From a checkpoint of a small mixture-of-experts model trained on Wikipedia.
Size: 11 layers, width 256, vocabulary 11618.
Experts: 64 GELU neurons an expert, 6 picks a token, a softmax router.
Training: a variant of Muon for the experts, 524M tokens, 7996 steps.
Below are experts of layer 8 (counted from 0) of a mixture-of-experts language model. Rows are named router (the router's row for the expert), up (a neuron's input weights, with its number) and show model dimensions 0-255. Each number is 128 + 32 x the weight over its row's rms, rounded and kept within 0 to 255. Numbers have three digits each.
After each expert's rows: "comes after" lists some tokens at least twice as common just before its tokens as in all text; "mostly gets" lists some tokens that are sent to it at least half of the time. This comes from a sample of Wikipedia text that the model never trained on. Tokens count by the router's weight.

# expert 13
router:118124199081157140154123114139166101128137132131149109145109127117155151143132158159104153148130056141135100080149165147153131113150166110130148149159199192133166156133197190125145078134121205141155179152048183156106126154143119089148063128136219096093153131154158131094085126157120116129088104141097134110115119137137119146140120163174124119104124165191154097116099112167072140162106117115178151104173108093141160160123171044132157107105149151080104149138212133095052112127169105085103139095131139151125121106124139170125134114147119166117112127107131091114101130079136126133141171077151175181123137136203214108071136095129197147132106084149172114100090145110154126095129117090083104169089148102155081130078108177069127132095116163092074107112056161094128107073137128
up0:146108181150172071115170111158105097129085111166171157119126126143131126168143122148142136091117134081150128174107120120111080113054107173142200067151089134157082152171109191126132130106141151116136187161091151153175177115162127184160115121123172155106171144124150125120071074099161084098129140146143128174120067143102142096121183150081095047092136100174152119114124085170085096080148197150142097128102157156163134160126144092187117154108156090096151125126160145149110050073157108092141156123150116208115115165189114148098131141162121174086099121199103133108100069152141077126164074134081108105066140167155172108182078161083115134105138082088123113149094076162123119177166123080126105159129144172114148150106145190100086151114089128132103107127126135144107112104142096
up1:096180112131137151173084089156177114105119154125046138133139103195116164116155209120124141132148075130107134101169131143179181174085107134216195129114135104145136131127113192157118149119114086108164190114108120131105151132136112109176102094124160084101121142162167124156202117119107146172096090072142129157159089122127146114104106167096108153121080142145103081120119148148105119096112148158123167109113079135144179069164083135076090117170101134097130110130123145102132027116110105159109052115126172116152113115078093134082081167129091141138126163095076136157130131145147111146091201092107077166163147153171129156088105118189093168104142153115172145119085148092121097206126132220096152182127134114164141165154121137123095159120160115087088145129128133188110077092132085
up2:152102197155125071134135166112147165102106120134118124161135077115164112081146114144072137180128128192110111126081183121141209146098145133157128122154141159089163215078123099101151140099110150126092182126100181131142114114105134101201153095150138115184145090115130118194085121169099186073144148126117175094164095131118120159187146115087136164100109097155103152048155132148082121109070154070192144143126100095116091085042171148114158101114107122122156150107140121139105172137165161122126138093134171114173143081051136113105173109079109125169116171116150103181119092084150122171119102170173158157112125112136123104091199134187135148085147122166173102090155074173160140077140120127085134131142120132151180105058137143085125121128160126086136169124137103060102123111124130
comes after: " ", "2", "1", ".", "0", "3"
mostly gets: " three", " two", "′", " four", " five", " six"

# expert 28
router:122129176127131102139089118093183195190118156153093096127144154195145087153119101174108154124120120127147130119142114102122109188119158129117176113105191091158135127204165132125104167096110111065098132145126178130098154147157112132131112138183165103138141120189177140191129147099129112143091164117126100137126137123139129102105093164168145014120125125198067111094123128114113135125140072109132102165160093118115083176112174146068092103156147142176187115118165181094110105138192117121123178120141195102120147108080094124130103098159100085139038103093137112168062056121091095164107132120164136133073058142135185132173140110136155157180120153079157082077110145100135108135126142071150109141149131075113120125072138203134117116123185151124101170101124160126124088133126168
up0:182163102146205147105099144154086145181186126155112106112144192180096139088152122120101080084104129091118095108124117107089091146175104200113138160129061114077117082104119132089149097175121156124129113114154179089136138149108110126099141145170217120079099120126125104114132148144121110191080122143080149139097106112100092109190160128175158133067162179088146092163147158110134100181146176133121113155117133122140201128084132117166114094140103113119160212112122116091120122055153168151089135141125100152163156159098171109092121161178125180151118129153132162099148071180140114099175124112125082097109094116135112144148200077135168074134158132092128089137135124087104170108131145061055113180190114165148132143141099079187136089102115146141111120138056128169159144135096124
up1:139169085132156111148142135176145094130111141085126154112132092121111090155118176156164116095165090127124043130136062097126129136103092156123173073100165163160075151178163122111151165146101156136165079134149134170120159141109102125140108094121138073143159160143121105150152158136120161144157171151071167150204139094132204091113130111111173116130066124094135180126184128095134114115170112144111157126117114103098150124088113120119134151130180171194178112114136139079150155167169090148178116147088058161126103132076036179120137121167093145155078145088155067162139194092137122134082231135105175143151143163040154153130045147129057106116118110114129109120127132073110087118141134114125064107104101135181115117130112137150145124105150147125128169163111153124082059125151155
up2:123136155124100105144131131099130107103097185166103103156146160119204131106160151147116072104075111097153112186116168101201121127121182106166114134112181137174163106085091103131130149110122141130117194097154163121093140125197133163067112087103137154156161130203181123072046132138151098189069154149132124062090127160105132119141188108090090122131113078157126091149155129148072062131128164124214101135066157109069092169118105133128203135194121090070094094146102098146104122160126127142118106146120094114078161126142130138144127102139129135172163155149083111116081108104136161173129049133170147139166116145130103164115148128107168151123071167129157099069101118128101090097186130127083182132178114092144129086111153102134175154143175131152077145121096131164162144118153095
comes after: ",", " he", " and", " to", " that", " who"
mostly gets: " has", " had", " who", " they", " where", " have"

# expert 23
router:122168058094113159141100080104087099126136140172151158105135134159176154189108076167169102147079092125100099140117108108205082109116153136131183148158106126162157162136107143125134123123087080088187127182036134156098103145185110155173090182180128123089122171195173145125082117072129100069118171111076128101114116150150121131114139101136109158095114075152161128136121167112129135136122127103055115088123082137101117150196119121075145122103148091137142170107127124107071081114144078143151137138135193164110137189135115131137089131162144104108107093085121125133068114048094128176186135122149134123154105127135145108135061096144138159146095123125110159151100131155169109132119150130127130117198144133088109123107136187177129195156202170107157159163145140131147078145046063
up0:142133125114098136193144158152157118148058144162082123126110157130185058100080119140098080120140103092120110105116130186118145124200112171077113162084116190171085081079144133139040092140114114128089159107137087157141082159112125113178071114206070122110089125115128137110074140168129079099140149111128116178142112142159095048182153177095122195128165139164048122114174081144091126156110187138143110141156128125116135145066100149109114065118155080178119151153107162180163111137189191121146151111102180152109129140133168095141089146092121178144118170152129116108115153111120157141136114185103201134127137097161094119165104148114149146082101140122101138058149115123162101158114197124097186168147178138127149114104138150156141095132126125099170126107090096093133156123125083
up1:073130108167126169135125149108124115086175060187203110168142108122127162087178138098130157110125145133087174125113141079149167172171123174129124117135073114096098115128166177142141133099135104095164141116141240114121112138138058079126099141083114157074150120144134146094111111138123148122151090161139163141125108117125144118103187124127063125102167173138185081087141147104143123081108148171166122155095146111146077144097138154128159146096147103100196090108108156124135104123093136113178175162105186140129149141134177096121095170141171092107073114140124098068102054111190133080171178149160069103134097123142105136115173141093141189164153109089079133116150162128137128085087103132134097121150226174107112129105079180183136094123107081126120183135069122138123106171064115
up2:090138131074156123120115134171123116123143172149108121068111204092097107118057132107160156157131079149167102070109117131106142159103133144182079196106196129146094116170108145099174169062051097104107182139151116152108128162091181141168142150148149133120128101138133109103076155120057136071114155134120091173159077108141167112173116126166079177109108126163080164127123113162105139131098051149162145141155066168139164145148148090094177149118134126123099111140116135082133168143094115092170108077128138163103130166130148141138129140191159140111122085108118151106097222187168121112178085161117151111148096113099107121090121105095148193160119126115168121095095112083144081090126118104176117159162159105118129076134174167068176151194177091187158092133121106127095116125144171
comes after: " |", " |\n", " in", "|", "6", ";"
mostly gets: " season", " round", " Cup", " U", "'\n", " League"

# expert 9
router:138199123128123133121122125130127204153169169123121107188101198124169160138084139106127103078100141176144078112105113112157150114046110089142086101115144158200157155113179111214110141114096105112199108106146167160150119181139144131137129167168179054095160179184128115181109129092141114102092146130114125141068143140100097081194137091130106079112133110178126110097154107162124124116105103072128091169109125160115126153204123111144147118197138082146138109105142160108099109087123084112093194107158154107104203080120119140146093109152127074152143148110110127155123096058120149166154161086163087121128080162120149089131120080126139188158154104137156103116097151101177116135133142089121098199163124134128114141055117166115078141129130177099117164100064115137097097079104117
up0:185135146140141131135130154159146153131154108148126166145101071106179138131143088188132154160098095120095133148089092136115146128105085097165079124135104114139151126186092180209105089151088146183092136221129118137125067129108165123122132097096129076143130044155104108100125123186150103166114111164151082135113125166173136091058141171139164133089155093116103078110150080104112074094138151117100148134141083118087121138135113125107142088105165165160152181161127149134131097165113181184045120139117109154098146121155154083162113128143152072116193142062095118133133134124146202174196092134186119086128040105144175166107123128061120149098136063162138151107166083143070130114168159104178131133135117147065088127126170132114139132120115078173137155171123120126155153087149167
up1:102194114106140076121075083145214115124094124165136171059166144115126129169193170120126115136122134155097032121086173138132116145090103099050162110138170114090107143118195135164127158141130132161156121134117132151134142143118146134142142158160125080125142132134139107150092106136098132110114151129135130116193156177160186159123136150156125140111183181150098101120152124078093132083109122128130202129128144132147097086130121123173110139111126042130138056130189146077119111139182141123129075166130117126075138170196125134110095121148167133070084090115140118145170074142203088116138201077139166166124079128103174147221143119108077096170099132124114155164121097163128131104099171114081131117112141096101140173112129124099139112111078049111071112196161147132128113088116164
up2:130147145112096102114098164123107165094097095104096144128126153114083176086087102139124136136112169136138093174162157110137160133164126170164087148165087093163130077159114128138122136144131149123148134190163144136164132140155137088150119146091168183117079144138177142122103150107165080065132139174100111190152121080091155091144099193103098136116115224218107222126125138182069096161114110124167123101138097120139146130186119105160123091107120112127152130116122141075117111080095134150119080075177158150137116150122127135171168141127221159159128125162113121127120043099135169138100185224116113112128155096129081123136160103084135084159116146102153088056143109076135148070131065152091151117048142114147103110090131153108090107195100118127122116127148103094170154183138123
comes after: ".", ",", ".\n\n", " of", " and", " in"
mostly gets: " his", " the", " their", " its", "The", " after"

# expert 26
router:151152176157162163090104093109054145123133083110126113187093160137121116204116113123109146119103096094146112110107191107214126165165148118093153106135107139116136148130158106178101155163071173110186199138113101106127098115178089131146122113136099131125175146170131115146067161156149143170088147121088123132123072128162137155152099156164149116110140143100113164125098145125130107109096165141115045146130115128136168150157147075142137095116143107184144115075121140130090105057154159081128150094112131140116126095138152120123119093119069140181101153120130146093104132145101149131155124086126198148084152145205205156086248096195149105172114100151144106090052165097147107110171114087060146106141065085157141136140136151067109175126097171105125125085128132064099110146144107
up0:166113080154118142092119086110098108127118119107108193197156165171146116110095164178105146134116121093160093130114104160105052102173059122173104107089107078077112127100175148124084111153152178141160167124097084134133131170165109205140088100152150140164205151135145073063172161166120105124111163101141106148146114139034118099165083094108113138104121115098128117131080169134124129133150172116105118163128075117151111166186188065147129149141189097126098144113078100093113216172196109133152127133161095080049084147140090208112113172070124083135142144162115158120113110204119094197188058138167123121139112145148140151096163152087139138136117162124119164133104115136115124140119153119141138069157126120129138127108114089166149147145119138116172096114116095120131104140147150
up1:134171143142131143159159094156070132128083152119111128096137204133114138189177160089115114092087127143119165136119125136161124149067211111153196144131140106145156150100127073151067137088134145134171201139122145174092048092160165129125134094139097152134111177098134128077132142089143156165142181148089083135073090114091088152134080203138139109131060108118108137144093112135150103149145155162038125185086101156140083153087148078134169124152108081159063178118153177162164145108162117153126122173158087115114128099116136139144192151127128052108149132167084125166110173099080140109171159091139168115197095144104159115093123092110141130149141080102084112157111137119151095108104183083131135160080152098079095122161138131100134145165158107144051144098144178129164105101133120
up2:105128219095118140079090119118041118121164100169116089140084125121121151119157177151118112116070173133111086147156161117155135076111135122135112165199132194119103099170158125146087109122180174169114161119117105116124088203082098137110139091131160119109111139159140167110147118142132080179143137089126159122144123110132089148176114153136130183100164048087154140123119195183098129161117157160145188098135096137114110162078093139140101067119164144141124151095154090133138108111143141075119181180103110117094122074124113088144113136139141116140103140116092102141142089165124161120130187149156197181096105135118096123116165165136166142222104123157073153151098131157083112154137168112115168133166133086145131137181105151023147099134076126102075114076135059189087160152104103
comes after: "9", "1", "0", "8", "2", "7"
mostly gets: " century", "9", " William", " Henry", " June", "8"

# expert 18
router:126117196131129138087059178086104164110133121188119057150065152097090101150043107110145162095080082148134071115154137124140109109137139115096129173113182141163121092156164130157107089076146157123113159064159108147078061116196135101173093128142170144130123128148133160165125122132127134139109170138169122105125091100147105096097181124162141120088200112156130121137110141094127130161161132085149127199209130105039095177136110084066135129158189099131153150136174133131121130091116123102105209126148165139091118178045124124145145164152075137124126124082080105141121094139117153141097141145172202172130123111147222147109126135177154135144140114134177150060091183120092105076113148089127108139127091113142099162094105132142145150141129118072093118130128123119139147096078125
up0:144054037136110067124144142130092097145169109074133166119108141066103183104132136158130074112182115155130119178132142072110136094208103084174142135094219149130107107088117123085072095170160120160188179126099079115145137161175145083159127139169104187140120089149085116089198141137141072145135171181083146130185134150136167145134105117129105065123136089083154142129150176119120123125155217130143150142108169162107139098123146090077106084148119134146105135165066112129080066085116169101137133141150121132158158129119144137117119186116107133171128093098094147162162135174134101129164130128145168126107093146134144168156146151148135146067148155155107092150115114064153145155163087113120106159134121097093108218077130107151127106087106149171108105098116180121130151136139057
up1:125126166135126168140082112131153168086108209181152137052132127098144104084141116099140107100116136152156205138125112122148116173105126113148112148159165130184077146099165176091102107103117104174208171082134133115154118103115100175138144093163090115082172098136127046152096122102140141162109082119085108107120118134129163114167131096129160126086121082152144095119093186146179123096150084169092158113123042140099194131089091127087092091099154115135144094119108130125118079107121089084121155145101154053086130087130117170107169151125178144150104073122150180173100087119132156176098170160117176187178133088135114135113184139120160109175103114146134138102168136160119110124149105160176085170120161132124102063159137124085183149182167096092089117141180140147182080190124155
up2:202127190159080132126076101042124140122140186123130144163132149167098096148158113120091109134103180166141117152118130168209139102126133144105171146176188139180104090099117108145103130123143130117111158130189109161114131127159174154095101111118169103122146152149086167137108164118205088140095109194116099173102132098180084127147152081147076118116075081117105135103167146149166150158110142108115100179166106190111087130115126132173090055103135219168112102166113131077128103130171095163086144146113076108087112062102148104125118130155112082187147135119122126107114150135166146159136098141076110081118149125099056146141149122156076082052192089103100158172077153094114128105140088132110115128175134127135135085071177166126161116160139118109142154096164149124091195147113128
comes after: " ", ",", " in", "|", " (", " In"
mostly gets: " ", " where", " while", "\".", " re", " pre"

# expert 27
router:084184152190178124116158096060088145155078146147133119111130148135141167145089080171131076130089083127159118115153140135133085131107173096100185099110152130128173141102129149136170021146059175140130135106129120199139103163125112133138141159126141099165116188108124157175090161094109133153100117068086134155102174136188142114131096149127133100081166132153157109122092162114092173193196123124094169152155151128114113129162165098098100126123144148140127133101168223125074127136109070059110126080136138154086137067106105122130130078180108130159146135113078113143116144131147199131196209113090184138127152143138163104149124131170137071098169117163142109091136109085112127146239103099096123128169105085143117153097136144097074156126127103112116102151126108152120084127146096
up0:181070184178129136097072115126119153109144139126133151158117161097140124135131132104243105114152072079145139120194175128180131106099137099074119148136083179167140099091111162122078187110193131188176118063116178145114162159115150136092125114133146093123095090112156130126097124144141118163159186116151134109143142165072125133138165174147093125074119123177098069156158138093126122138138146101139148113174153123091119124166155082133122174168152176120085127106137093095062163133134112113136084171094082149086159071185125113130107126139156119111217093078122058128122107182146152131209087129125151115098052076123088154074046127123098137133144148157134096142112150146170120157106160120126143141132145109138183101076091135121106133148109130120134073091160184125136160162107089
up1:113164155142139150088111123091086153040140126081152132158117070139162092129096115123182104086163111153141116086096086162138132120147139178095158161114138133099119175132102163104133042106154176183211066096124098111141115161127137109187141109121144113112143181140161075138109140107144136165196096114108101170165190114184134198159169136088148130153109136057114135144086105074144110142115132160113112104138140179215137151060149133154099159104147104137177137175095133114116114147129163166104150127125134089099149123115126090154105132183166093155057126100169110139076188141140153076115206081163158163127124087143130086124113095091131071042102153128159117092077169119164043117155110139171138131105160089127151114127121145102099161106110154096153158175131130145124089131124131
up2:095060200179205084147196110184113097130145132113151137197120153178124142107182097126122193084102102113172171160186137115121139149146137088126167106129138147124114111086142075137112168121096107107127153136152122112098180102095160071173121094166171138081119136081117101165099132067101146117088108074131049105102147101120126124168101109147170105104099129077151060096129140139139176149123156180136142118123091121090135111135157057184136190092142189138135106142178170101131099117156184085137173093143101138102159159134131106116194111126163100109154135102132142151106155136070126097160138133104146105140151083176130145185100123142157161176175100121097093072073123092123127060106070098120148089139122116146136096129148143190154163126131108152046154157149137157141102120185097
comes after: "-", "\n", "|", " |\n", "\n\n", ")\n"
mostly gets: "==", "===", " |\n\n", ".\n\n", "|", " ·"

# expert 0
router:141075134177137142142141111094107136102160105134177109107046128149140076221081105139154131097131118122155133135146094075140110118106163141123126087166121113114150174135129161160164144136145140136165158164112107174112165174176104087141142201120114121061222138101178134115088188131186093090118123089085129148105098171193088143136106171124110121112122074164163118143163124149100153168128149097128142196124179144116170128104122139120161113092109089132119166126164143093131100133127095134098101051173126111120128076109126172148082094216121120152108081096085133184075114096081112153165133125123135201143109163158130138105187083163158129144111111157071093184122141108161112091143138148071119121163102108113090119102151186109068110108196118114144110128129161103139091095047077
up0:082163172104126166112150124099117096147153144154153137063106109163133128156136162152084118097151128101151165096169109090150126142116108110080142122159062136074125146063121159122164121102076134151087198140097144112100079167163092096123146124146138071161149105142187091167123145113173127064082112117093181168194089172137129170133134138111169132104150113115153160138182148127127123197152177171160237103141097159115121152152141093123111152171103094128138109122146171118112132145150110067136102102150140161121119124115160164101112123127151116125080071150113140144136116148116141151087144132060136159044107153168154145095152113209159100056095103084172163138081090100128160085078151150060115086121093084121125116146126180121150136109071132101145147137178194186138192116083087
up1:154140107160116133140143134162106131147092119145152123068151155068165116159148172127142089115146078130135139050125162152124138125144161157125085186165152173201138174121139154111101117108175119143176128127096140093098101142127168117121080082133173062081121129120162113129170170100111192155159136070123054183120137122174137115103131061149165104157169121180116184157126089122144155132138147110065133124184109185139149097084105127080073125159041139046158150075081088076128111182136126181052164156076155091146149147157118135183101091136119101112135105108069154141084175149133138154214179108131161135125101103132176133102123115129127160132126109136100131086093141115099097136098071112176188147105143118127176119139126171136139116108167074104154088132086145172113137119149096
up2:117131151150121174135132103128142069115066138182115122102109072100197105235057122105129160138130100122114089090125100104159123154072140160130126190198193185177098165106160132179131163141137161135071217171178140143167113122137104070060157146119099089107155143118149145111142091056118152104141137126146069109048120107218155056116123148130111117159162078160103101132123157142102169148135135091157118124124149160176124156147151156122076143109116165111135146082118182081101101165097139189117156117138109130140176140138119147092131114172127142125153083074136076164114180161190121121109155173132160132083101128152167113120084134126087089165106122105117118116152116065124094126141119075143142069125142101090102102092113158120135165136143128153082142114163160177140165119116141
comes after: " the", " The", " a", "The", "'s", " his"
mostly gets: " government", " York", " Air", " South", " House", " University"

# expert 14
router:146129146132123136075092144066108146162107054117138089170118139122121114218106164165105116105102058137147103131145149068213147103145155137117136122146244143135131126151170159135120088108092189117152188154072137119115107165186091130103099134127146098109137134161143109132108150146171129132123112143104129128121111154193151107093136140132106081129125150171132130156099117126150124145094137162125110156133125114087180139160153077125153058074155137140126147113165129109012107078159091110080127088137139127137123133133166090141128143104087131144124144099144101103131106090084182121115122110132147146073146138255229132121154102129159097152117113139187136106043154092135121085212101115098122162127122099141113125120097132111110133203130201117149133095097153083133145099126131
up0:166115131124186118098112123124111119092173131156097148121106137156181167144164122092083146158088103160090151127153081157111120136107177096101129137146103133167099106106157144097080140107133199195108133175112098135123143136160087081146153135175151122045125092123143118110140080115101157075102073141079127175159099135102083185186108147169136173147085148130158098157143105145124114154195169070116131099075122157149151120164103117117105081180152119116084120108091116084150115136157074137145132117120159148094146131175142186125086149147146083097089139152086077169120105091098127117126168094130171165141135132142136174111087090136203190065128130101181160171142190104124141075030071127119115086125188168105096176125216175132110136098148121117163170174104145116107150090135162
up1:133233152140111147160127158149127117120115105088170108131160082100161110189086116162133096195096053168120117116113163111106133176143116113090109154141148125108126156077112085150156128128171105082159116128065139122161116116121127082105053124106106165120200137145133090139089072126139145156151147105114099127153166135164091140140098120114190141124089110099116179147102209162137156132126109143173075165120140165116108109127111058129132107146138099099126146071041114077168115114099082146157099100099152166163118156124104155137117085122070099153066157115145185069128162120105127075099168116132192077112069148162196114083174107171070155151108103150180111158188123155153157147095174137104124110104102179120136124116184173121093120139142139134165150195103097181142128159150107
up2:148126129161175173133144133126083127080155157083107152105107167099090182124100154117093145122089138105164089154156178118154161089104165126168146195127160147118136156101162144196090054199108105077096165169196108174128092116108113138083083115135133089135160151158138106158120144147160135110188128082173129103150104073135113107151157092092112104103128096089130121119066136076082167095116081100156092099102118095081106152155108071074068149144167129152138082154152086179101107142189143126118118111128150094034151105147169143113149141179133135138152127120120056122098140108106129121198103134159148135162122129143102162208156191155062120134175172085081131101173128107161126131167149123149143135128111098151192195129121175082139157133121155099108104106047147128121144124160113
comes after: "1", " ", "2", "0", "9", "–"
mostly gets: "9", "0", "2", "1", "5", "4"

# expert 24
router:098126152083157213105110063104124147137157162122133129124141133134171139192133119167178112105117115134132100143175087143122103205082145101080180122099160098164185134080156179103132106121124124085122158142107117111169106150152125137114122093180131150102182189158122073119106136142148086109104170124070139184141134161201180099135130111139138150130154131131114164125063146080144150124102086142110084106158077097099151095171134093114221108176129102140142107148102119149128094069128112135106174103128133168052189074126112117191179155167143108106081096050144157138068113137083158170182086084155129153124103147147194072112191080126116139123148162126144094102098126095162102076114137118075106163137097160090115136139114127106113118125157124129122187110050134145086093127103111
up0:165153150132200175113159120090100143093144172146147133143081143037148109133142131180098157127078165136140065158152122110086136117145147070102157073114123140146131133115141169094138110100122107111151132136115086125151153077184115119144165121125187115129134148089115089095167129123102118082163114168128075122168126140106106114167078124126077112099162123051135201067138072127167122147114146142137121141152173119147166122123228150135188077109144140157161220144084116134140126096111171119086147144141097139123172089141106137143168200114136077065099142139167152125111170135153163126177125076135127109136078125102130035112146082142093176144135141161162170109177115124142089123125111103112081107167123135167113157185102110090097084112093189169179055103088139130158129181127095
up1:116153188090116181134146139128108170156154141175115151150137095085097149107180123137141064091110172133116125180160169094158100178117151105123127158110135106140135116119185161138081099093119141088099118137123108152159137129163150102086100135093127170121122140136138136137139201132159137125132133174110107150129119166139129145150044121121121125142152239111153111108131132107124155061188075132160096122116103080115129082122182085125214104113145080090091139078062131101139153115166171103132187171097120130180119059107080152138142144170115090116117081156188158150087142140102135131175193074157109132190051146115170103205187157117154127065167172121106157088178185089155099090128125131102146107140086105113164123156105130109105093117100132120091157079082122135059135127134134
up2:103116147123131136076139107108128133133171113177118172147117146121109149172104083102105143123089192108054073127097140132147102051149166142093153120159117130109076120100094087127136159090101152049127152174146130140128149170115105124125103085133105207121106149144087196129139145184109090114081163124137107117087128172142100118038126080166161118160188151118129170066131200110111115101140094197140129097106046151119171126170148107138150094185133107095128133120096186041135125081154114136146213100111131150104109122109133112192158156097093146145113167160137110151143124165079112151126152223116099117155153150111133093135126100151141182144170123095159162108147131129167160150099151112114118104169090214094110098168139110135103127157089178155136160115050131112155113092136156
comes after: " |", ":", "-", " \"", " by", ".\n\n"
mostly gets: ".\n\n", " K", " =\n\n", "==\n", "==", " O"

# expert 3
router:074150130099096140107119133108121142177149159093164131127107179158199178104098127131143111114142136173108100074152126108186110184127117136144171047179135164137140185108142092143122153162077111111199068145067184153116084103163098124123111143119186086140125161137148130127132147123122114141144145112040143157104111165106101101125143132146072084109147108130163150110116203106096146140094106102120146185138114116129119188133191101149097130153163118154140173103167126100098144080142102110097169158099160120134176122139131163133104097124165095133123151107088162135146118096124091122153176084143122120065106205125104062109211141157145136130195077192153088164077164116154140086134144100100074184164115086121150127108133166105105144173084177110080182147110139077100078069092107
up0:124132143138126183099212139141134164080147124145155146171134131090087146133112152144136082151135083094167226118130118113142111167080188108133148102182098107126159144079119107093139164166150142140130131143112137146120038204137097157107124156178120074110108123112131121135096173138150191044126154118188126143134133157111136122099158113143150165125071130161201107130104157192053191131100199157124116137152132135112136117102112069093168092145194109101114116165120111127172098152117111107130137097126160079165097165103139126112098192133169094147077109139120114117115120126137076065114168119118141129131073101056138096048128118151142115129144136092182070103107113110123139128071132193138158096147095175121085133109128159160171075145168130108093135109168110206190101135114121
up1:150207140137152184128126165140129139166172118178163151075093146154085158121124149131122086061139115158134156132122126132136151182147079105184096142174200151118071199155097119101161172108099143128198139081090111103032057142142104123117163193141037077141156148131109155149150137147116136133148130184128152169120101165104153155179124125165101130170096081100169096122119122080121147168168127158083038092191113106118101166101092067145174103138107139174135144077110139141138083085092043157152124117113154180177127098161135121140146106147116136066151116106167120115144105089079108118083146117152124177139173168086142163083142135119148123143116138085149115099137175069152086129149104148100101147110149081107087088138142157156118119155118091122125110143111116153148160111102099
up2:107058166097144157195120132132116164124184116174118125143106111153191092206162092128102155152074146098131114143174166078122143117105153125066135179159149127124101104128124167145113116128099131212131173078128103144147127119155144165151154142072102140125114118092106167120176110125076117120141147132093200156147148140070089083158176182147114131096168123130111115128131113116146099140138111151123135195109084117085140103106173130117179117086143081154172119125144185132172135125139145127135171107163107022143043096114094145106169131138133158101119099082194195170150147164077082091065131138139107096080094172065081121094185085110095143150125101118155103046145159097096112109163099146109134141138073111099113115147102141139150182126176180137106165124131129184140123158129096
comes after: " of", " |\n", " as", " for", " in", " is"
mostly gets: " a", " the", "'s", " his", " an", " their"

# expert 2
router:085139153084139142198092117143108123102174120167138140118150188109166189119117123140085157103092039129191101138180080128189111123120172074148197159172160161154185165155138145136131022099112164157138184159086117154126134139108080088157103129149192130171164132141126133113109110115139102111092155098111097120109185100124098116157104170167164145129129097142129126156081158054111170162166158093135078125169131059082111127123139048133126138051147169126155101144150188113069175113144152126138149040137147156084148158097088115147132145133124082124121157125047111185088128084148174144151098126132198125088122090146201063123094124128157138137136106138151119104088143144132107162099136130118122123113122090107114117126165159147090149140149143103127159127103165163143136156101137
up0:127154159209138127119106113109124158154089177133122161090093153078099111108111118140087144107118108160118111153132162155122127107109151164103128125112085129186131102161142164108136132196165120175115125194093124174088115086089134061209092152118089075092155138186121140136152148177099166112108140149114143114156114085065110120134127111121127087131159092218178100136107104116118128127156194094098089159137122116103099101043118162121102137152132130104123087123140138105111117139124064132068171112111081154020133100180132143135100176131107103149169107167093078162142090163149151164151139125113178169156139114149141141121091102123162176089145062057166114065162113131155154112126163117163149103082137196146155046109207172157141164155140125112142161120069137158131121146160139
up1:082240091103123148141080137112106094081148139107144190149097155107123130120135123155049096130099031202093185102106135163147161133087151119095138161137095148138144126135060186120114085107133144180167178149095151187130177153134062152124129181115170118119044112169170126168138070103163129105123115133145131118162103150147126156112147171114173159148122102110093067100125161107124159149136132171141135128095070153173080118068118061144125105109132133160147141126101116094019137084165107193154139112160112144133128102080134124153163120066153131092112142103133124148165159069154123124123166179132159102114178154081118125086123095096119114201152145103124098108164126169132088126199107111120130147096143128112185180111135140135149136064132139165118106154121128146142156154128130
up2:092142198115096118117159137066158145118129128121120095122142142121041151130147090137158106144136078157162103175137079070175173166130152140145165125104135119104105103124141110128112163089125099126148135131188118117079108122149142129170146171110108043111090067161123135093130083168104119152100141105148110162139039155121198172103089180142063112106108106152084144173120135133185087146104168062201152087083135236145138167121158131118119177106118107134119114172148120155114119160141100145075160138092164121093119132105160165117133096189153124090170149092108114160156164125139112047099145206122177130113107135145130162084184105133092081130094184164143123090101117174114088148135193143139156092104145102167127155165084135151186133130126067140084109099141110112125148146079141
comes after: " |", " ", ";", "|", ":", " /"
mostly gets: " ", " −", "–", " —;", " +", "_{"